{
  "n_layer": 10,
  "d_model": 192,
  "n_experts": 128,
  "experts_per_token": 8,
  "d_expert": 32,
  "d_shared_expert": 64,
  "activation": "swiglu",
  "moe_layers": [0, 1, 2, 3, 4, 5, 6, 7, 8, 9],
  "router_score": "sigmoid",
  "normalize_top_k": true,
  "routed_scale": 1.0,
  "balance_loss": 0.00533,
  "balance_bias": false,
  "router_bias": true,
  "shared_expert_gate": true,
  "init_std_router": 0.0108,
  "lr_router": 0.00228,
  "vocab_size": 19667,
  "norm": "rmsnorm",
  "norm_eps": 1e-05,
  "tie_embeddings": false,
  "optimizer": "adamw",
  "lr": 0.0034,
  "beta1": 0.9,
  "beta2": 0.95,
  "batch_tokens": 65536,
  "seq_len": 1024,
  "train_tokens": 425700000,
  "steps": 6496,
  "dataset": "wikipedia_en"
}
Below are experts of layer 5 (counted from 0) of a mixture-of-experts language model. Rows are named router (the router's row for the expert), down (a neuron's output weights, with its number) and show model dimensions 0-95. Each number is 128 + 24 x the weight over its row's rms, rounded and kept within 0 to 255. Numbers have three digits each.
Before each expert's rows: "comes before" lists some tokens at least twice as common just after its tokens as in all text. This comes from a sample of Wikipedia text that the model never trained on. Tokens count by the router's weight.

# expert 10
comes before: "\n", " The", " In", " He", " It", "|"
router:128088113137126098162168161176132136112109128117166131136155121151116152102096126101104150124131140065126076095136107118126116145149146073098143173138125134127139127145162127109148136116092159111078151152163090118086133175093119164132139107107157104136145109101123106141135125105165137193
down1:120151140110131131100151157136150139114115138078145126101127136137107137165119149137166133086132139156117158137122106152121155098114116127149104133135154136132114122132188122144137115112125106103134166108133149115129095095162123229093138124132123149155081141192082134103121130111134114104
down2:143118116152130141142151117111137131088137111134127113127170142109178141153119150111159130160121148162130101146108164130140156123143133094156167136138124158111170084098115117113136106154128114109181107133140098074123152148118142103129129127119122165122144135095171127131136116120086100157
down3:190102049091131074106157132094150129118141094158141144128121123104084147101154161096103140137134139161125151134170135114104095140108133160127151140146134123150154145154115121135117158124102100126178151117121146143109124111134136154079040101118125172140125138129154136139095142125151143070
down4:147073146127137137102161097154121168128155126139170154158128137130118154119126106135106163146144170162092087139113154131133121157125123100111137142114091116126130117129085192123110131088120141084108134157136121178086125148139124080131098141129104124183114120116132114142164143158141123151
down5:117103124111128152118144128101094122125139145160117143156085106170110123157142147123145163151079128144116159155099153134160149099108153125136136156147155126096170133111121151139158149102128081098133130130091126144139142100160137105099141078152122161118112131140075085100094155106107113091
down6:134118124143105138105186116139141094149104126098139126115125141152121124211158111093128099125132110127079153144138124117152151146151113107131176157109163129129096128128170168136146102130099121105152119151111104111127136152129073064150149116139143077124101103112127144137100078097165135127
down7:085128137142136115138125133175133166141142136160126112103135111108104113110148122155128133144105133144118098141103126139115109177117139139113103143124132132171111163105125087107151112124123122150123164155104100173115122133140122041146142137126167134103115132082099113140096138097084075141

# expert 3
comes before: " the", " and", " he", " but", " a", " which"
router:142156158134121134117151134148113117122121093139147136108163100107124138115103124108182118098102148128103117152141124123118122104173121068118113148071083116142157153143154111140144139123116163139066149125167138111131138135107137136207143157136183111127106169165148088134127122170128113145
down0:133113117146129142101165136147117140115141142107136153113149116108134131129121134142085146174104130106138172130131138114121126145116103123143119139090122110107148120134116123071118128169152129120126145120115138117106146159101145255144119146124116120137149123118124138103140134130114145134
down1:071128118116082149164137107106149129126114158121144115143151133155133148095134131131134145128137107127109116116102111132097167115134124142150127126152163148173121165124130136123121149127122155137137146116154137110150081122147141000101154133160132180123121117161119123173127158138085153126
down2:115131112126107129107128077118159098101113122145135112115117073092111145149157150110143124153108122160099158121140121085131167156138099126130109147098131150117092156143138134171132147141132083128110139098093119120161132113140143242188111148115130122177106142129128144116107134089128147153
down3:128096138135119111097126155109097098082115160160124149119104149101135150113124128104100126130138125142102144126098130116090081140138167123150124145123138142087134145131121113167121098129142105131093156138166143162111144104112140151133109134130108131074160139140159126145142156120104161115
down4:102127152117126161140120143136095169131146141126100144173098159125091113110148119141122074124144130121114096126116169145183100117124126134169147060137105103150136094117127147112143137136113140120105146148150132121159116137154112025115156133161156171117162127112105164154128145170120118140
down5:121127149143099150137139118150124125149127119143103152169175109113115139153094131145130125116128174124153207120131135094139120126089142162107132142129136137150122117142102104142101147157120146105107136131159154140120174074153113000171132124118127128161079160133139126089142111162108102133
down6:151137141157114115175124102107155148100159120158150122130098140142105127097113146119134130133121166145125124141083112153135134135121111144186150126165102133152142105150101113119087152086091094138188165120140168092156138104120136028137149118147151197135157129122132128157097145129123104117

# expert 22
comes before: " and", " of", " in", " to", " with", " but"
router:137120140130130097104161147117112096100136117139133134113188122110136122117092160107137132132111125125103113116153105137123148095162132086123136154106108105126173133111113132173150130107111131130083160107150102119154110148104101155175130110144144121110121178169168108097083143104135123159
down0:138102140145126167121119123177123167099124106160100122150148144073150169133119108125155092146113169082164083183116149132160098123186176122139141135088130131130164106114092134120137103130087086124135130174087176098155106138123135130166124112116156151135131143129130126106134123167105139102
down1:136110114136096115095180088124174181103152117146167142141137138091125124138120068143130123132169164132112117163115127118140105112155150106163150133156127129130144136176113172147114098112125121128119103091114141130176098133123102103095152154112098152135121181093134123146087170129094148127
down2:127138141107108148123115085109124117057110095109145128108131123137127144140133109102130117123164155106114146092124111152114092121115119131109144149160135071128135125155139109099122125143116113086137091188141145094088108104125127190115096123121142156132180118133135134119142104146148170134
down3:124114107162103130167143139115156105091118114100134136094159115077132133117123161157123121135157133143080137119128125119136144149179098100130120150094094166122159114115115166123105149126135140109176147123107113121178090132110128146126089100128120142149196100088084156172153108142102133102
down4:161121073121145120149079136142119092122129132134169114134116101140103105127178150093113087119133153116159101174138153153118109074127164113142118082101121139141131139158136111147118129160125103144197130152136099153116127095134176037115117142115122124156123121108123152132125081133112133136
down5:107149110096148093165124130140124105174090148089086167120102114116139134112151141132144119114186126129152119110094126147138168164098135150096137105128101129130107102128154083089167121185159136142150138140121144142110132108141131094146139143099115131150112117114123161122150134151133116087
down6:119139127133151172115125130112104108101153133132129099097127095124114103141104129112143098150130099109109099151115165186103159140175110160140145124107172138119102153134127156106113111104146116091131165146174153171138107143164095067125164086107111137091128143152129122151135120095141136136

# expert 87
comes before: "\n", " ", " 0", " —", " 1", " 4"
router:129122103148135095118124159162139108091073152126149164134159130140112143113095126114160111133085128060132106118138144118124110113116095105111121121120101139141127139115119133167131130113129150141057147144130110096137085104103139138139136125105146096118164122121152109106110079114144152141
down0:146159164118147117120108100142096131162108125110157138123073124113148109112124101125129146125112125114143123114099148143104129143150138146140089159122106100121104134173099155105102148106084134125129141120140126093151102119123108092122140112127124156149111150116130128185111122128123124111
down1:110147126106137143165100108097142112129132113151138105138088091142155178113095137124143148148118135103168133110113128145131146104123149135114153094107148134116152139131151147092120102116131118147089091208103121162132137140166121136111129100114110101147139133115080168135113100100116083123
down2:149117141107155125152151101108159105073130133114129100128143144106113118125121180141161125128139099107095115110154093144140122097094126099120132136119122185133156106146130144083099128148151125152098116077120182093152113154145153157111096110134153132082150129124124138157105140168149156117
down3:146139132121122132149090088148104145154112143131124116111124138151138122145114119114071115113155107147128126161153165128130118137161139103111123087128100122156124132142136160136069122100125116143104113130126141201176116136143170151127155166105098155126110119162104124125148103156092141132
down4:133099150118136121148110186163163123105089117135135142150121114112151200136157120133099138113125118083135128115161109157110113112127137183086146088083098152122161155111094105121157153118145117152104117138159174114135129082158094173096138132133123104149132074122127125120113122122176111106
down5:116118132153120128114134091120157152134163148157156098133131123160121102102151135088166139129121183154152128100091202086118123132121101100103149157171152109121158075118133176151142093143104139130126124131107110118125068180089164144154160113109166106082158173135105186126145070106084130136
down6:146114103111134106170164140134084123141150135133087156132126117146131101118131165114140153150111166143110130124130103100109127107129125127135144127184102134113144160130146104100111118140154119091149144094142075107126160109147198137140104126140150083088142120153139110182139198132158139119

# expert 105
comes before: " and", " of", " in", " were", " to", " are"
router:129094114128147061137176143113094113133115170137164133136161156122168154136065135113132113169116132069097116120087122137121151100133139128139142129131119135134175093136091143154152083117112153140076110140130094090147171108119143172155150112141142087111172132100087098104113120146132120144
down0:143115112149158181140143163106135121122122138156073085124115138141129112161145126125144143083113154116099102141153108145085148145111157117124130141126111075138144109130138095129125111144114087112134104143116102136106115144113136139186128162111148091162152155135142099138191160135123084157
down1:115117169147131124138136206106128153147142119071122134105131198114136138125132146158106080121132124136150100152124103137098132154129112127150076120116123130155172123119162109081130095145121126140116151128132117148102145093103154177113120136138098133088149087112150099142090129137137130111
down2:127100118115138160112096117098162168147106112150151133116179094087128126073123139181142149165147111144117117142172109099157133114153159080124178089128085119135139124133075168095116102123106151130128166133098153122201109125119114080157174095131121122123100123133149126130097144134111121096
down3:092139125152153109092107130166128121144144096119149111106128108159071129073159132152102105124116143129102109132125117142132153086138125141095087173149099152093120128126128122148133152093174075124103079116160135161114135130091143139140122140115141133136117102182149109130122086123161139113
down4:115087177125125126118093093107075126154114124115092108160138115114127136164120090153140174151137126178155159125101120101122138135102149101113177142106133129106090163128109124140122138105146154120143091137151120127126112154176116077132112099128155133144136119111078102160134156108177133152
down5:126142155138130159108137160133139112130154139101147132092133158165142131116147120122137146076105128134086095142162091120115135104097121120141139084138109117143180149094194140145126099124134162131118145120125126108091184130119152141134132124170119129130114128162093118110122130088113090123
down6:161102146100142100143155132123149141070160154111110136145137098145095154108132130134137097112151127147125163136088121153135094121145153137089136158129119116137115151118155098116182152123153104129174164135125139102168068144126118072107149124122160167091134097159137117104129159127113117131

# expert 112
comes before: "-", ":", "=", "′", " /", "°"
router:122084126136116065150103142088124131106070164156138124145120160137136130129115114123101129128140132102152069097134134126155134137111133114138111118121125111111128125144149129142124123123126170152078113123167124110158126128082119183162149099119175130086136127122114108101102132151143142196
down0:135089163135128140119112084172130123110119143139151131125148085138145130134160143082141131123116123106104175135140155122149129118149081119164118145078159126083131155141107123130157088157106144123184126123143160111100119141158051129121141131121124107098179092141126183170135153106121127105
down1:127175126134136105150123162125092106113146116141158139099124136171185148131188083133082114168140141173116130126116097096144148118170109126098091100175150140156130138093128143139149139125121120111118143148142117101095141117129094135123111141102085153125120136079125135141123139144124115125
down2:125163103130106133144099105114142115101160077121122083112111141122134130129088129160147156153139151133152121140141165119159098148116144109127112147101135117120145118118111151091129093119156114127166138104123106146140140102137183166134150122129161179146109109139154126123110153136159083163
down3:113129167105121171124125117179154086110130160142146104116096119147072092134124129148095127114185138132131142123161162149135131142152134143156112173130142135142135096156131102111132140143131122122103121099135126130141125127130116130135173143135128088163119162135154121149117118113126135144
down4:144142124147139121117137179108118131104104113095154136118109161129126152106172097097149120130110144104095140107128154133132107194127155142136136166156118142082132104130109135158120083175134169129141178109091130105099129131106108094160154112086089160148158130156082148183113117170130097144
down5:116109150120088110145132112130133131125133161101150093123115156107150091163121121153095145159138136121149128113172103125114138147135140116164182132111090100161114134158160107140119144161110143124155122118114079127094095093113164129171123142117129157106154117127152137102154116092125166161
down6:134128110122123135175157135084119134115153126089109083184081115107130132158138151121132155108133129114105094116096136147103081151152136126126128139133112141148123154154119145155166172097121166108175138137100117105137154137102106102119136122130144151135148134147144103140111118174126140135

# expert 83
comes before: " |", " -", "°", "6", "9", " –"
router:131133145123118106149158169158105129113081142128171120153094135158119121114105108124102165124127133064135081140163142116110104120147124150100153161126139138136113162101129134146148140116130145123107160131144101110161119135110135157129144096123159082116117130148119127123075103121161132173
down1:170127115142106145147154094164148135122147149170097193117107115085159088147125145114133103126106129122127142145144168127126142106124134124108132166126102092112131175143118111155109088127138113151137146088131104142114141119123101116074134128151161120155171131096144098123140151106130087142
down2:151153151155122108083121094120138091141105133099084133094131079130148147124145096143123116169134134129111117163107143131144145140161145078127110116127127111151165099095140091103113140176111105154157127116160128123159164116095118161141156167182153183120145155117121098129117124102133093124
down3:154134110106081132135161093151162116144137102150148158171153164085109137170140124117093146102104123132147148165113113118173112143112157114107127165180090117141102131139140155180134153103130139085129113170116139135149102125111126118102089119170152083117152112142114125126072102120125140138
down4:121147129137142118110124157138141138145071104134146135141117154146122155131117161154083131087122128112130115119108146166121124156132137156095133112114141099169127189101156122095120153144116128092129149171144179084124101147089138132128090119120151116140125139150134123112142128139158154163
down5:117159134142123162110108133124136076140156093116124159123156150097179112144130132061144117131116152094058105092142148156125094168114106121101128160129122145135137162153149169148127117124129174111167109096123139130136144119128137059148119143132163128159129154136157086123079147154123122131
down6:133147168114176095118129115154143138133130128129159104157115139125192122121144083123164135079132101115141146116112133069151168145129141101090135097100146148126119149121110129121174082141141105163126099156115147116098161188165141118093096105128162106102110106129133153128118092142160161100
down7:142154149116112116131147110098169105135141110137127159117129138087150130104118139134125107159094122171127170137137111102103155152141139092136134133127142124160138121157111190117064101153102096063198142107105149167091127118139140115147086149136098132111155107119180115158128129121117103130

# expert 67
comes before: " |", "|", "3", "7", "0", "2"
router:125084128141090079135126155150109110103101114118158142121138120185111163142087139149135163102099115083143102134154139130133098135102175105141159119142102150130127110112136118114111128058143158149075161099150093074115145133098146175136128130135146096121152152104143124098111123119178151171
down0:125119142114181102124111094127059172095138112114122148161172123163124151143132103118128134100104149126083109101149103133080160143117109135104135113134109088145119088127187116101124127147144155120076107152112142132175167099151104089147166127124108104122142159127133125161119151139139117155
down1:125108137108155142133141130146121100131107130116101139151101115142130151120097134116108111144143112099146151148072128145147174159157117143156073147069150118148145123140149136094111085166156109154103131100129138146124126110166139135147146087119147105105129122118140126116196158106110086104
down2:146133124145139105104101113139131141143146120153139131116168098156084096138128112125158138120172143127118138117153128118103078127143211139127164158113130133113165169129138113103129085127109125130135137108145149096088051149082139112112127176145163119129128152080114131130128107099132147140
down3:127100153159158126109150164125069136105109139114154117139097167122102125165172138095142100104112134133104163129117106103153137167098113138097086143154102104095109091146143135143128144135166129147135148105165103147113109158115126096145142109120117075167164138097132106118105110162127142168
down4:134151158131122062148071117108151151116107139117143151120174147122112149131110147150126146134139116122110111128148129073164129119123157121127162099164173134130141098144138129122107140093145113148112142138147139098146107122169101119135102134082125153135110128146112132098135088124103114133
down5:122085135126106117147115092171154126155117126122112123060142154122158105139128120094106151142121099148078121114129127130178126127141140112141102093158120106113122133132138092111141176125119120149123141086136099134105173119143088136115078093160132139141110103095140114099149122181119153107
down6:106189139108172140130146111120141126137159172105108161145058150099112105113111142123082114154153122129093126124130132138127128145124151125103107150130133189105117115153141125114117103133146129078129163115119095148120139125163132070156115121134128120115133106129154191136134120114138121146

# expert 57
comes before: "\n", " ", " 0", " —", " 1", " 4"
router:136077128135121089134144147148147110128089129117170141150124119140125155084117129096158159141129131087129124093091148122134136107120129118138139140173121120163136132109144140162170136122110169108066166127153087111114124131096143126139148146085127124137148152139153101078108094148119129160
down1:148153140130119142164139156118163106107150082135119127162113191138144141127092137141130157112153158143104108085153171109122094124136129174113073115089131136101142106137135144145132099142135130149101118141121094121150087124137090215160100106138101110120121107106124134102102105138139117128
down2:118125101111128106127129119116140112124149126138131161086111099120159133140147140109125110118085145145131178108185154104162096117100090131132100120111118132132117142130138097117148133132131112161120096130117128104112116126192149172091055185108122127135132140095135185108125095141140103098
down3:138142160138084138123146104127175109166131114105111106125132090122132131152128107128087067125145158183134103110134110137142143098139146105129107117064100076118157104107084124113119143171146131156140127126137127134128132153150143123146142126112130173129129095111153089117107121097128115125
down4:092184109113123136117124153171122123156126127130100122130125092125136162133149115087127135123100096151167148115103121118133091094086085116155142100119146113095119156114124127113090168123172155125133104130121111089113111139130120168107076154084140108149129152151140154125134117133130108069
down5:162114113151130166132135130146165140128143098165133132142097127171133152094126099107127128134084094127150174176125117142152134111071122091123164102173143088101090104119140119141134101110156175106127088153127140137143133136099124159108128123176155102135144132111081142132130112124121138122
down6:129135150131143136114113096124107184108159119069136094050148125156135107156105142150131115125114168114115127121114113116145103111124126113113091094092149115097128168176168110139136094111106114129066099138128089161099122147108153144130136126114143121124120118146157156118135134122109139071
down7:155108119082118154110140170120103116123145101115098109138086077086161116146154106143137149082100172145131120127123147134102131143157117141156112142149117142134133176078139111113136156162160159119140135113116158108102106111171112106136166163178116125152091155142125108123138152094130117114

# expert 8
comes before: " |", ")", "),", "4", "8)", "8"
router:155100117128087118127126165138137130087090112170143131110115165163122147115101135146097154153129117092131078124138162152138134069115127112114125154146148126168132105134122126140153125091140173136094197126130107129112136128102083168179184096132153108124114125154139123080118111141127163145
down0:137124176144133170121112101144103135140119187119126098121137149167136099148148113081157099111174131121136139148161143118133158130080120122121161131103153077132129160117099133108135101167129159142106108106130107130082134142141158102121134133126081142137109123111118156095097118105138114143
down1:163089162098059138142107087121133128130106134078125120091143095150128118151163121102115114148171127147151134141167109111132165120122114131140109130123143122161139166095140118135145124172127091185171123114132081120114130145105108171126111138115107136128163094117114141103100113118132111120
down2:125177143130154107120142143074118101099135096116087119126134115127135189121109122147109159132126148105120144108171148126108115148201193140100138124088153113110156097126138143131151172103148110151123137178168129119142115103153130083153118143104175178138102103142131142120086111156167133135
down3:149164125117100130139138126111132115126108149111141131175084119131095105168195122117138090110157159138082161124163139095142109118120119133106133127148152104121153160130090089128137126112149135170065163115147145142094063118101130183131132112096152115088130163153111140116107130150162154130
down4:131084099114132110114127100149153163099063125101147133094134128112146122157179109117123127100089155157119132159127120122097110118110161147131129098100137114092158125118157070118127109111107117144182146145099144161126111169113140111122103140122117141151117174098100143159089150078108132137
down5:111139091111149108204131104168115150121157127162133173120188101142071131138104125168142108176138143116158198156143135154157123146127110144160140087160113137160121136084133131112130102112117100117153113101110104177158107141130106161115099123119150139136132157129104116134130130102118089115
down6:149122133132100153143072113092159110120145119158177099122098133193115163151106123123157117124115162131135128112100125092143095079133123105130081167136172128136121095134139118129134116109154138166123140143158178128151082153107109151117151160086152148092155164141110144092137129168071095129

# expert 25
comes before: "\n", "-", "The", "|", "In", "=="
router:108108148139136139110135144140122098123156124135157129121137080127125095092134137096111114122108146102142072136129141117123144112152107108116129143114123129134152156139132127163141118103109145121071146107148111118084135133080113149127137136113153061088138130165124108093047142086120100092
down2:146128147186123156180161114121163104146169158118117168107077114138124099107151102133139142122097095099133119127136165109113095077112120099104117125156119144145144128156101168119150128161174127119164139123134089157086177170116154185091138066118145107149123115122099121151124104145117103109
down3:113155164154164137120109111140130163126128100149150108101134158107133168101119136146122114153096133112135092091183151118150135074109155151145153116096125164103156117121153146123149082152131154144111135074108096137120135113101134167117093136126175125069170102100156162097124127145156119147
down4:105125180098128121088117110125111091148125107108080152156148084123125138084119114098116156171128083144169106161118112117138121114082119107120115145134174109128089120152122153174139166178118119112128180147118152143098157109142108183108096099091154129131120145153112135110120157126106094140
down5:120121140114133141086112130162133119098097108182127150139102141119107127141114120150132139126076132135137111193080113122147068141122148119128132149197128126098126161136130098124106102119125121159136103162160141140160130156104150212138101117147145141125149152134134063170118134123142072121
down6:152165148150116155129138084100103093151159137161158178141159097132119092188110108155183097099159133104125122045123132116116115138132133127121121131107104144117141122086108108147113153118125154155129108138103124115127151125132137083133114136096135186123108113098088156123148128136144141119
down7:157117099068117118110168136146133142123135126133149115138111121083129086145142152129130162117087165152160121160114121086134159068107126114148141133138122144174133114112137133121130127124128131137129134106092140090176094171136184081151092163107137112091124163093173096146119150125109129118
down8:111136137090116156119127148131105134100119136103134139104123110161122122162123121135121171114108172125115168129120159151086154103080131158130117124119130136141104170074116113145167116150139151130116115103136113171132181155142145133119130133179093153128148083135103106097173099121137157124

# expert 62
comes before: " of", " are", " were", " was", " is", " in"
router:167096147157123092135123130118105108109108102121163157133150092115110157105100104104150121156120151100099106131155112129148157153139137087102118167138139126138185155144149131123108122130165124128085133090158141101150129101127107162142184157114191078138137166146104110098099126137143143137
down0:107146116115147141119131159132142188135151120130111141123090151174136142139146131142114130107121157137154142130129141093128123115090126193107123100146111156133057135066127117158104143135112172129108163098149133124122094174110133141139103146148094159146122163130115141121143110107120098101
down1:146148112137105166119157160141127116110143141133113108141140162125138132135138105155089129121139126159125146117137108132135103106140133111139160093139106088083128143161133159118080106141170127151109108106110134139133133148165115052126159125112161150130101140135153107110126119096120142166
down2:131144110148174117150132127130124113130138106102130153161109134159150160114142134114117141099126132138127129146101149142109131092057120122164157121134112119106100135106110127124124103174141123147076118168170085092159110107145138214181125116101132119114134119118154173111128158110108131127
down3:121127154168151145119141104111129129119085119138169122136093136145111128124105108080136123117077121109108127120160145115136138173139116119102137175119174149109154136136131169107109098147172101165109081147126104086113166100120163161102153128154121093102145149144149146142092130129120175099
down4:102119127129130136109150094114111153136129163129108141187134113139128116144131136105162107089109126161127139166081112155138117114162137095136111150173129129097137164132127129073126141123164132111125125137142170146105152131077105156092128181133110154144105102126091161061097125151130112159
down5:123121135157136156158142145136161157131127134125122065124128105121138156102098134135129111117148111145102145077130109128134144155105136116122162128113117159126163136114189125172126162185131128123166136111120171132111179135147146112156172135114104157164118140114158115148131097108158129095
down6:140111159114142150127169116128103148121143109113160150120125088131159144143071102109127120147141137122132151123129144101121117162160115093124122093140141126141137127118097158124126096134097141168094154147154143166176134120086123092124166084138131140118129123088103107092163187157086183119

# expert 46
comes before: "\n", " |", " is", " =", " It", " by"
router:116144093141139113136130147161129087133137102133166136153115108129103115128090135145122134136144138083136102123139103114140127132101089070073150158113118104158159145130112113146122155115126153088090114157150114110103112107100112167167143152120184135128149126148154121105094115126135101162
down1:082096170131121126120143126133161143088150121173125073133095107150063104147115147105125080087095109149143110161117137104168134166125126142124162121126134138105145132138147117150136115153091111124155163105087102147168105162136142158079121125134096104095113126139149116115116076108174130171
down2:137143148103153116142111089131106125115187119162127148115141137139136139155079118138205083125086127114137136108135138124145107112128124156141126159141111160135111114137074097108154171158144120135112148101141147130114134143141118095103102173154129125119151144099150128184147160153135141129
down3:109136160143111114111103142175143135129171119104097133064139143091128117149141109133095177135149144095131115108159094125123130169102115152109143105136118104093113142146111144152121096150128102106114111123143131113095133121176132133132077095149103122162120113132083087155132145116113114126
down4:114100124112140124124098129116158115130142131136131159118161164115113137136124121119131116107149148112114140116102092141091099106091150123115148126115122125085131121127140138105113135073110154121056120152132139147143087131110135244129064124131153115146138137117136133148124131109118140109
down5:162118127160165160105109142082120102170116139084151129071116122139159094129096114121111111104122143150095124159159114142142123118150156162109122125093120123145116149115099127114091126168141166140097104111083153108121169107172134102133109109094143135121138148087137127145093130128131116084
down6:104157131121116118167188124130101124112136149144174114127146143121137156160124121109095102100140145110054165135081120074120106135157123163150107161116107103115130122129149090128135114121096147165111150113132124137137136130145073127089157157083121129143076119112173130121155164086144097069
down7:139160151140138124127158120115141144122150107102134138136152100147135108182144095123165102077121140167115111108156110079154130126163149122146113159142149122129116130117104132095151145117100114195158149109146118124118132112107112141119140168152130095106110091124121180138117103171148140099

# expert 17
comes before: " the", " a", "The", " it", " he", " well"
router:115162177092105100081120171113097121121078101129157136135127116163132126127111124108136106129097159100142101115123131113148138124152138093111112143123131137125132125083127138163150125100114163141057095112132135108111108083124150158184149134138124124138088157150132117101089127121122118120
down2:087138147141129130153118113130142135121114165136105170118108132125136137081091120099151123097182118121111143117164108134134151147128096131107141144151130161117120123135142097171166169077115174125084106110127132138101136105123151103134101108110151135174144158160132139111132198157135126099
down3:115150129127157122143114153097143143106090114157143169174151107124098131138138128120146113124129121172099179111117113125172132079102146121099112119114134158131153146103127101088114116128149108106170121156102158113141136151159118074172134078137112133098119122106092186127130096097103153122
down4:109066123092135123139163094162120167131160136108146205104144081138106147128110146146147129152126123137118117141135165163116119128157099121087137166133097157143121143110142154138151126134121139164108145124103140115118137093141138134140072111116104134142106127151114058142127144123136157127
down5:072117126091140097093091149116127129116140105105101134117125124172115131144112116157123131112137122152132138128092168130126147087106129153133130117112135155137118143106152130120159119113115126165157142144125122124138151085109160248162114130143109155123125110162102157112105118121109108108
down6:098160101080107097130122150165080113126163124121103122161123096135111101178108158132133067086128116110092110128165113202127105100170155122129159156119103134126154179153119145141144152090163115121133140120129146102139124110095141152139105111091132169134131141149122118121121126105130118101
down7:121116149125154132086112112154119111114159124126155092141157092142129111120117087149117183137142102147173144105166143131143128125124127108116127166125152126100130153116133093125154098142118120102143174147131156150144128164139166246152146106110102128159115097140121129096102132110087166167
down8:093170116117153103164168100081132150135163158141166152089144107094108146150093115106162116142106100138124104141120148093121136100166166116140132115162131116123138129147137123148100103138148103129099107117074131129154149122126137097152152141087130128120112068092141136147118126105121140111

# expert 113
comes before: " the", " a", " his", " to", " that", " in"
router:131113108132143122099137151156124125112133068098150180093158133174149133112076105113138094086110124085141118132143131090152108110095128135096161126125113135156136138096126095150159124111128158134062163132148159115134132110116103158149165099157146111125155152144145094092124118142124119160
down0:164120074081120138162129151125050103127158099139106144116171128119139106131119148141088138094106149130146139131163125121106110124155146138135118158099142191135127109142093094143172116139132155097168145128126110166112140097131094153154082134139124127180087106112173141129081143111171121127
down1:149125075145127114102111146127133097114113148177108118098105133124111132125138164138128148147117115161141052119128145096092168102146096125112091174120142176131065131157135105139109144118173142146138117132125130122151095115152087177124136157096108104127117120158146130182089118107126148132
down2:121161116144115113170105134118169119099124088127136129116121141140105119123109124112108127129135139123138147125134095071117093115139128122125168123163154110145122126099142124142156108117103153130117132159164172132151119145151102128098137077116139134126151162056111120102165131164138128163
down3:094113129111086129079130151141128135131134116147116147138164110153115156141121113114111133089120093116099145095126135079158105147107123169120158154161145099119121158137119087145128119125183146171113144119140146123133155137152099036163140118176159132173110152138081143117129100143127128126
down4:085135135150155147163165138124145119144095122136140126140111126109117107132117142121124140181122147168140137136119165095142138136152133069150099104090116144140142125180126145112115126121100094132111146098114127104149125138121130113129135161124140117110144163097102107143115156159127094111
down5:164124112156158125138191158112123104108139108101153129129094157111119119173123138119141099089174127173167134140138124078130096148093113138094145132169136108108123127135147156151152093135097152114147145164109141119155153136136118129119149170132133142101162154123113143106098141087117104115
down6:143135119170134149128129162116130138099134145129152112107198155154126153109080147073101094105153117132115124139120114110124092083141100076101135141161123095126150110142125147123154142136133151093109104143138123158122135109182119108132098135106154115158085112142143160104161133113109102121

# expert 76
comes before: " the", " to", " by", " in", " a", " on"
router:127075118124111134107144127175100146085116111119152183115134124159128151135064087122122100137151169119104133132136118098147111152093159130136149121141114123156121128122157092173196121106088177115050156142153141126151161132148123163159167108134192088148149131122139114095106143125112148133
down0:092116173175166109156146099142148121140121160143132139128114126116103144089113144138111134112158108131156109166098144130157098162136161123112146092118055157120167142121096139149114111120107152106127109099121157151112129114118157159103139134108159118163127131115116118141097130115113133161
down1:149114134131146122158097127119127147142132107095151129145090108036129146090116141145132169143071127140136106142118123117164128100111119115145110140173120161100117125130147129120133092104141103087180145107147108114165121107115162102101137121121108116110111110084109119132121130119131096139
down2:146124135147140116128168147136099085147096147125110093083126112131146105166139112111105107104138133104129123143144118098097119117148130101143151127141172127110169125161103133112155087161141133110104125142097114156103117146108140241125144105142163114157137079127127130126172124117115155103
down3:127145137132123136132100116106119129149093130156110114126163090121120127147152120148165093132116077107098103144157112053098116127134156110084110083125142134148093154126167150084122132090102126166096096141105161147102158092101131160156104118127140079126126132138121139140144130172125099127
down4:158127138072118182125121106120120150089127123158148119124144134106150130116110103191118115135110132143106114133157144133132135104193135125107147142095162151121097113130099092165140144116127070140184126156122130157143125168129108046140130114131174107110130136139148126132125120101126128168
down5:103133131135135151116186163135084084123169123134155124085097133114152092144124126121124112123116143150124145115095112136130174098132120159159151084121130157122149104128107105116157131143145113141160157155107137084135158136169137164134102118129165150107149136170109152101125124111151135119
down6:123162141119062130086106117138131108156147125133135159143148143192134140141110097138129105119123105133093121117113126108148132065148154137122116137134103106133113162114108136115145119122142188153043146124126134136130132087144169160167128170141117192139076140118117131145175108134098120142